Weights of a small mixture-of-experts language model, trained from scratch on English Wikipedia.
Experts: 256 experts in each of 7 layers, 48 PolyReLU neurons an expert, a sigmoid router, a shared expert of 128 neurons.
Training: a variant of Muon for the experts, 546M tokens, 4162 steps.
Below are experts of layer 2 (counted from 0) of a mixture-of-experts language model. Rows are named router (the router's row for the expert) and show model dimensions 0-127. Each number is 500 + 50 x the weight over its row's rms, rounded and kept within 0 to 999. Numbers have three digits each.
After each expert's rows: a language model's description of what the expert responds to. This comes from a sample of Wikipedia text that the model never trained on.

# expert 5
router:522471580472479494524474457494549473521375478458515563611466565492460541442463452490526441519487475459462463553551482468485516316556519474503377466539510507617476476473526526498509451468510503510453458551510461431418508471413477586500514461551481458521544484510485517476410481471613539524504462522581452430475523456446428471496598456490509553592453540489554404439371464502513527466500
Description: The article "the"/"The" starting a noun phrase after prepositions, commas or paragraph breaks, e.g. in the first round, The name.

# expert 60
router:514552503454433553478478435419525454559450499522501532520481542514465530537542514490474463666419524440448464553574510391514504438517548450503499502530555422672471472488541467479467567471421455444512555594543503597475484555569455514489429536431495482495510565536528528466500496608558486495496471505524430417518475482574525448556630575481539492484504560477556472497543555576515542515497
Description: Blank cells, bars and numbers in results tables, plus word endings like us, um, bus in consensus, indium, omnibus.

# expert 19
router:484541464456502486486442464452526504546366497430543505528560524454405535596459470507460463624544495439549545599544434402465540402483471487529570458439429527524372509480521500519526520493499543470558524531507450541465435554580468487502478489512541416629532571538523446442576532462514570544456454522571470528534540498463493454464531534520412579560552497527497497458486381500536524465538
Description: Connecting words such as and, but, after, despite and said, plus the piece pr and raw non-ASCII byte tokens.

# expert 63
router:542482498456449497462455394453527411536412485530543513511492484584478478533412538517380509565543464497487596527527459487527555338504503349483508481531542555583449470477525486511522494491463475474488535516519532526491476499442498546655526522400538476460553507493526498474498558479521582538496437518503439505539478460440449516364574553466481588589458454493559538495493460587506504460475
Description: Single consonants m, c, n, g, t in SMILES strings, URLs, abbreviations and split words, as in filmmakers, master's, NDCC.

# expert 29
router:532444551418467451488531445451497531568426471509620532490451553499489529506498487506443485577517497536511497509578404424487583429536527539590464392541570499535383450487435506513444488516490522511564446538485615479460477536554474503569453503469417390508531571442554382539517546543513571552514534551507517458535485588559497483501534501487461617541522555488461491452418456563470521516574
Description: Capitalized first pieces of proper names and title words, often after headings or table bars, such as Ang-, Bal-, Sing-, Tur-, Ev-.

# expert 17
router:508477481486481546567506442471526467529481507418479463533434581446426590538484427486529430511432529458473513517580522491547472480505507531619477503467521524608465466410490503537447504488488463539578586540473489549490414523541499505495529533417481510497549536502492393491474480537661519588432428480572526438476435459450432497454516532455489532504500543508505325470489501619523592543479
Description: Concrete content nouns and word endings, like film, song, club, building, built, -ound, -ue; also W/L in sports result tables.

# expert 1
router:528454573450570527500476414463491530536404431430566551542401522535439584530478450462541486539477496501469467525596402507485495487518471522543448399550528493522366523408552502464478492520463456471549476503550526472511496513569464498502387577529459459536511546589570486435565506527535504546468498546518551469493490562560489600455626512471478632511544566530474477466431445527540564454455
Description: First piece of capitalized proper names and place names, often after a bar or comma, such as Br(aswell), Nor, Sy, Fin, Malay(sia).

# expert 53
router:529508551438486487503404363498515514538485421440494474539513505592453573524503465496485457531492615531478481548607492458527531475508510402531443377617587462618465513403417409545534530500482460593526514500550487543483531548544422538569548531499510505545581535523550483473533430549539472535503449481552479502553462537525434486518493529471554590508466565586530483488432476514524570464472
Description: Opening pieces of words and names, often consonant clusters, like di in dialect and diesel, cl, Dr, Ad, El, Ed, br.

# expert 34
router:461467517514495488510538476479594428509445481460570521532520521476447591519471432506510417502562496450523533633578452419537479370510529418508449443480431509556420424479579552537542472450456484517551523471506470495548485527595511443530557522496473460559530559495629440504477494441521511509556437502499482448479421488420483510463630509495515486495571516507528401461421512593443586526571
Description: Pieces starting or continuing ordinary English words, like we in weather, high in highlights, spec, gr, design, graph, often before -ed, -ing, -ation.

# expert 23
router:523457543420481437447481513479491447498487490479501541531489445528476493596488485544521468564481519462412466527545481506526426327517566401556498387516503476513452520489521415474523434464449493474560510516539536516443490552494428496540505562455483463557533617507604482550476419546533571576544519475578508499515542502523476464477491516447475521590509656551488470406409505617445538527485
Description: Opening stems of Latinate or scientific words, often in biology and technology, such as produc-, gen-, reduc-, comp-, mod-, electr-.

# expert 59
router:516461541378476562529514447457485515535380441529542526517503504555485504539511430560471459558508506439563444569530391517468468386472499526503461476495523558533397422420539496475490503515455504452615483547556555542550441496413477580512448500503519430532557556501554489362516466536482555519549422527471532508538498471561391443500575514454585579553549504484545434437511467498484557562526
Description: Country, nationality and region words in names and titles, such as United States, American, World, South, New York, Greek, French.

# expert 20
router:454451480362417568389436407477486434537434457488505498502580604494418527546465510457533464503539535456517546556556472513432552454432478383632565487493423483571434457497472459513434512505462484508551488525532558500537454525551400595579546517482521535541559595476555485490505498541646507503547517504453496473528487486502456497424502491482486522541500593497498571480490495546440521501476
Description: Life-event and infobox words such as died, born, since, founded, In office and Died, plus noun heads like date, days, part.

# expert 30
router:443470519439485502546559419446531399646482444477505443501532501533466514461520491494472429469465506490584496535540402480493540486486478442620472471572468449606489484430485475529446471459511511509440469550505555520499457519578503589569495460505487369471524541479557451516442458519493496559478465544457477523522482494549469437531553604455440603513582513465434482506389400523475625484539
Description: Month names, by, War or war, and name pieces such as Ed, All, Wil, often in dated lists and credits.

# expert 35
router:467471568499601535517479410494518388564457471467578539426472459540480502545525455460518434486446515479467564561577396491483516458508451456581533460557462485512422439446558532566489450512374522509498604540517520575449481586522423527547553493468535445508552518503493437456530515557642492597474505514557544399513466553488442547519564544518459580484518494521522471448477438493534604520486
Description: Short word-start pieces like in, form, con, com, re; also table bars and === heading marks; e.g. format, mi in sq mi.

# expert 0
router:530418571403498513463408492450484486581460511442572527477462506598514487448488509475517432515536554482502557504595430479506458453506480417557497416505494462600451505440446579494540484423470529451528454523516544531495495520466401471503562507428488490629526499523527419515452575525597572612568564586537440451606446490555516519523576485471551539525529481484462495473473500552576564432500
Description: Opening capitalized piece of a split proper name, often in tables or lists, such as Mc, Mac, Car, Tr.

# expert 4
router:524503583426439550459511447505551482555463415479617555474486466519451447503506449533459451485538572481535536475610404525500380435481503487559514448516520532573445546414564503507393511558512499467582553526442537521450481511605436565495512593519461479515557493471528451547444591533599595542516479502526457454506458518465437458457594562452540518508497562517534531514392482570501520491552
Description: Opening pieces of capitalized names and words such as Ar, Car, Gr, Cor, Mar, Pal, plus "ear" inside words and the preposition "in".

# expert 6
router:453475482434423497434524363443547445554462474554565528523437588559486496479467576547421451540520478445460505517543438488476540438518451372498477450517466503499452457470521533443535475493443435584554489560492581565449433503482507473493496500519483434499486488554542432464504534515482585533427428536538517460559526454367505517529599527462478581532375489500549423414442416534503535478536
Description: Consonant pieces inside or ending foreign names and rare words, such as ch in Duftschmid, k, z, th, d.

# expert 56
router:470512553493472471528555444492576454532405443513506580642422543512428541499508519480458403533455504434465460555527489464490530284539489449525405470525500509649500506476524509464501451425495556490447479555551482468452515506407490529499522480499532402483555484470459513504430450489602507498488470490570472458507496435436444533506551463484495543603466520503515443435424451502492544460515
Description: The, the, these or this starting a sentence or clause, or following a conjunction or preposition, as in Unless the gas, Then the.

# expert 18
router:490537534432502503514464432475537493533440512469477456474491503525484587502525424505497462532542473515510545551550498397577531490441501443510509404475414527669456452387484447413492542520442531537451446546560527506421463575471494506504450545520505440520490495512570487532474536514526551560545517585576385520532451496549478578455576559496509557605502554540573466433439446568482592506592
Description: Table cell bars, line breaks and list dashes in tables and lists, plus mid-name pieces such as ne, l, se.

# expert 32
router:457424582421517466455552478559481433529513425494612540516515580503485567532518534499536389497532514427467569520592446443526531430529486433547499433496464560561454477465503462449462512447368455511518577517582632524477568475545437505565473542524534445495501535478497509520419444565561576542506414505503454544503567509568457522508550518483542508495539619490453453556507424576445532513512
Description: Opening pieces of words like co, con, bas, oper, post, pre, such as co-ast, bas-alt, con-currencies, usually after an article.

# expert 24
router:500542553473491529522476400508516490544460441530563495518427594502427478560495433482455520517550544502388496527520393498539526497522473478523403408543492559563447523429517515471458541484477481501529517509417507489472482515512447546592473580403520405488508538498530478527488495512565582608459475521485489473504484484509439412436686629493506580539504522435545494408442480474539486578539
Description: Starting capital letter or piece of names and sentence-initial words, such as T(relles), N(oddy), Mar, Al, Th, Me.

# expert 11
router:468447528428481531430449434435533501579377429545522509474476533598426491501488484484496480472487416458527504494574512453525483389544505490521477487511531469548503441501464520458510551474485517459450543571493506461510471508517532503597528522495521387463559548473522437363519478530526482536490510553575470521484507444433499485452592509557575500553540666507598460512452350496584505498413
Description: Adjectives after an article that count or order things: first, two, other, new, most, second, former, and endings like -th, -tive.

# expert 16
router:560469499375557499506525488488520456554449412427538521571501537502485538555514511510479442465542515510503525626609423404448433378520568536504537370592520501599442439469518539527544503442480459532483492486530532533535529534452442511504548577496490511550539605525542454526487429513433496556501447567542534450529513582510468495445546518483563543472564551512511497496447441612483569425462
Description: Word-opening stems of technical or Latinate words, such as comp, fr, vol, aut, electr, econom, cont, often before suffixes like -ation, -ary.

# expert 44
router:543472581449529468462573444474521428502403506526485518527474486598378597511509399562471433510512560458447449540590511462458557368453518377527495455575524484599494431485450554477538489444506501516498495490487490501463527533535483567495529531464426428524544497477489450518503504477607498511529454551562540528494543438503515510477618556506510512551509562532539448454546441581556623435470
Description: The word the, and sometimes a, directly after prepositions such as of, in, on, at, to, as in on the documentary, Haakon the Good.

# expert 14
router:425457523447382495505554426433492463519480524522536501473501519491423560480532542537504512526433560440552560555462418450535454488557535427501481468557470453547415478430451475512478410450505482574502566607556480507449475630474515469516515596498442483510446576467529405494485564472566599492586420585568462443538516467527472500474530560462574626499433506514450441437497501518534527517532
Description: Short middle or final word pieces like ow, ish, ew, ock, ig, often inside names and before -s or -ing, such as Baj-ew-ala, wid-ow, cl-ock.

# expert 41
router:431509576427443480550531489462490465573435465460476467516507507581461562501518478575531376520386564464470505566611452498467523432456531403572411473508479532529423413446526425444560490464486459525507510493510549530450446523544379485576537497531474488478509507561569476499450488576566531535501539498595521506579461501521490538501514552426519516499475552480447387525407450485506601419498
Description: Short two-letter pieces in mid-word or at the start of names, e.g. o in bibliographer, Be-, Le-, Se-, the- in theory.

# expert 28
router:442545553369436474426508421486562544554506416600585540532420533469466526501475501513417506560474570484456505584594514479498518399482501432493490372553543465532436445508479545536580506442429505488577524541507532528569445507521461557529526625404532515517444590541581500402553412531539516540518449504491496470537478486429524540473547488503467502491485594513528492486452443512481526455486
Description: Word-internal pieces like am, di, ch, mon inside names and words (Papamoyseos, fundamental), plus "is a" in definitional opening sentences.

# expert 48
router:524456448365510512444485458400498483499435496546573513498452593630477459513499501553482494486576557459546513560517486454545437373446476434551407484537492463504503571452445499516514436536521439510522468532534496491476493541486466479563537528464468517554475545468538480434539438521592561594548492498513556528506491427481459399556513559480451546573546551611539480412486387612481530494499
Description: List commas, === section heading markers, 18xx year pieces, and the mid-word fragment ann, as in Telemann, Dungannon, annex.

# expert 33
router:516550515500422545387507327410523466534453422542497496523427525539442494479454556554488473518512467493543532511566515436536495459456508385515561482556441520559425506449453441489529496521437464544488586511526511494470538525522523517537477540451508447589580524457553502534542548518519630572462437518495494462550456542492514516476550477557467607524467495500608485461424386572419553437484
Description: Single letters b, B, n, l, d, N that begin or split words and names, often in lists and tables, plus table pipes.

# expert 27
router:530555528445507525479511479464479403587500468470512572567486493532445638567512498503460387477498510430442550545531493481474526406522439478558496455570501507543503527467492535515469510466430551505446450465530471460515495488572459530551526624524528456488478644558613471468566578509463480556438464555597480482604524475542507522510632521473531608581471582458499440475460495537469489482505
Description: Mixed group: article a, according to, dashes in score tables, and pieces in sports-career texts like coach, season, statistics, Hälsingborgs.

# expert 46
router:497442500399532459433511417418520496536415422481507507454464575472492597524534550528527540507527537516488489548529487522525472445527412494527435472524514487551468555447441476460485490467515470543469468626495539494435488536577478485606543576559526442524557515443553469410525510523584568547504499497455448369552489476585413411520555545445500477536462550529484368452420579459449539474552
Description: Line-initial bullets, hyphens, dashes and pipe characters beginning list items, infobox fields or table rows, e.g. "- Genre:", "| 18".

# expert 7
router:526510556427450470561538370487480510500518461556473476479433535539486527451414506495458484575427497475512513484537538443472446474525427376587462410547460484591503571508430520474516431451390482570561487564454491521455447452485443469505514533517525441510598468472526514479438513538539538541545398500606471497611437517420476453503552408467552595491412521504584460459496495539471552510499
Description: Short pieces inside words after a first fragment, mainly d, or, el, ang, as in amyg-d-ala, Év-or-a, Evang-el-ical.

# expert 12
router:468507589475451496483504530468526412550494547465589573456460514450438538482473409555497479484527559484532551506589493459492499424552600434565392466461501436617452510358453472453479473466460476494468527563477510591406495496526506457534488492440481449559502519488531405470554538564572552546560411550585461442486521445530421578525533525498535540537517548512544482460414459511585546470534
Description: First piece or whole short word after the, a or a table bar, such as wh(ite), Pl, Park, Str, and numbers like 10 or 82.

# expert 62
router:513536538452467525525444485497436478523419499534606503492499483449497533510516480440469510571522576503435494492504384431449481510523446379577436423495535499524478461401511501489446505469483424481547519542582455445475442503599510499572506496476511485540512543416541474431449488540564523616447435561541507569585472573519471485351507545519502589521454585600519437497495484446406515513558
Description: First pieces of words like ex, per, inter, ach, An, pos, such as ex-ile, per-forming, inter-mittent, Co-aching, Y-ach-t.

# expert 39
router:480431474453446509546478389410563532550447428501550478499454563524427557524517478548439481627507516485537511659502445482442521458481542395538473403540563462602454499449407492541468424472485493473452414475532501564467540456560515536439519541459495479492511465405557485512552544481594433537434491540583441435549488516405472530494559574556479523514468498495519483543439498498484510517563
Description: Short vowel-led pieces like ud, ak, um, as, end inside foreign names and words after a capital letter, as in Fahrudin, Thiruvudai.

# expert 42
router:500578542458439505546495394532441428560463444489542555540531525504497576485540478546516488551461549538515544519570443514544384471433540520652445438450499518511469475410444522481433482515437481530564534493577544557571531561432460511523526535474520470536526575513579448475442582546582570506512427542499455481505490536466456515483531573492522453511495604414526531419494508651502563559492
Description: Nouns like University, School, College and past participles like born, based, located, published, usually followed by in, on or by.

# expert 61
router:461511493451455466439496517469560425517450521445510460448484534594420531604470501554442559548510533499413544568573458380493463402551463475590497433558553489500446551414529529508488541490468491502510500510549470581558496539566510535437574494507458397558546518563502453443465425522556510613455427480518461505552500431537400496517571479504572523574447595536530448504462492475426463450554
Description: The conjunctions and, or and &, in lists and either-or phrases, plus the articles a and an.

# expert 8
router:488506542465386606435430436379529467493389515467447513555501532517460508556528514497436447550463578553457526608490437512443534411507479387540462443608509483530409518428435484487508507515465519459463518501548504474497475510423491470491530577480443433532546530428528488473407570560596590551491469521545537501545533545494524461548576475539460579476516525569544474541495438524580501482566
Description: Single capital letters or digraphs starting a capitalized word, often names in lists and tables, such as M(alling), Ch(loronycta), H(ard), F(iddler).

# expert 45
router:495513495416456583411443454484604548607343391553488584477424516551452540511531437571511502499407509423537515494529386484571451428553499482561425470498478488632489426458478527475496517514487513507536486547459462531509492476505496519569531525501464399476550541508563465433461534474519446544494444560556523473536470489545476543473529537517525518599505561551559451531444409537530508444487
Description: Ordinal endings th/nd and number words such as three, five, sixth, plus numbers in sports tables, as in 100 millionth, 17th.

# expert 10
router:518509471384489519447479530495599452508406511468526477520495488566414488572487476568456589572532547475475577637551463446481501420514494455550488447539518522558443572452511558473496514488481492540500555505564481603528420444535494501487534506551551351504504537563548463410519441542553583595441412478575441529487451497515431488449598519518512566505465540509498489457475426461518559509554
Description: Mostly "and" joining list items, names or clauses, plus or, but, then, than, particularly, e.g. "Roy V. and Laura".

# expert 58
router:505536567457434536518524444467498430557462391524524529451545597589480539491531486440495396490498576481576462519585426511484500429535454518554464442552526514643393505426536446409478533496497552534495454538491562461502520433444440439567492470477569455558523527549544435461453529551538540568546514506561531483517448533493468465520502519486406508529428634614530503458503502504496551427472
Description: Pronouns, possessives and demonstratives starting clauses or noun phrases in prose, such as that, his, he, their, this, she.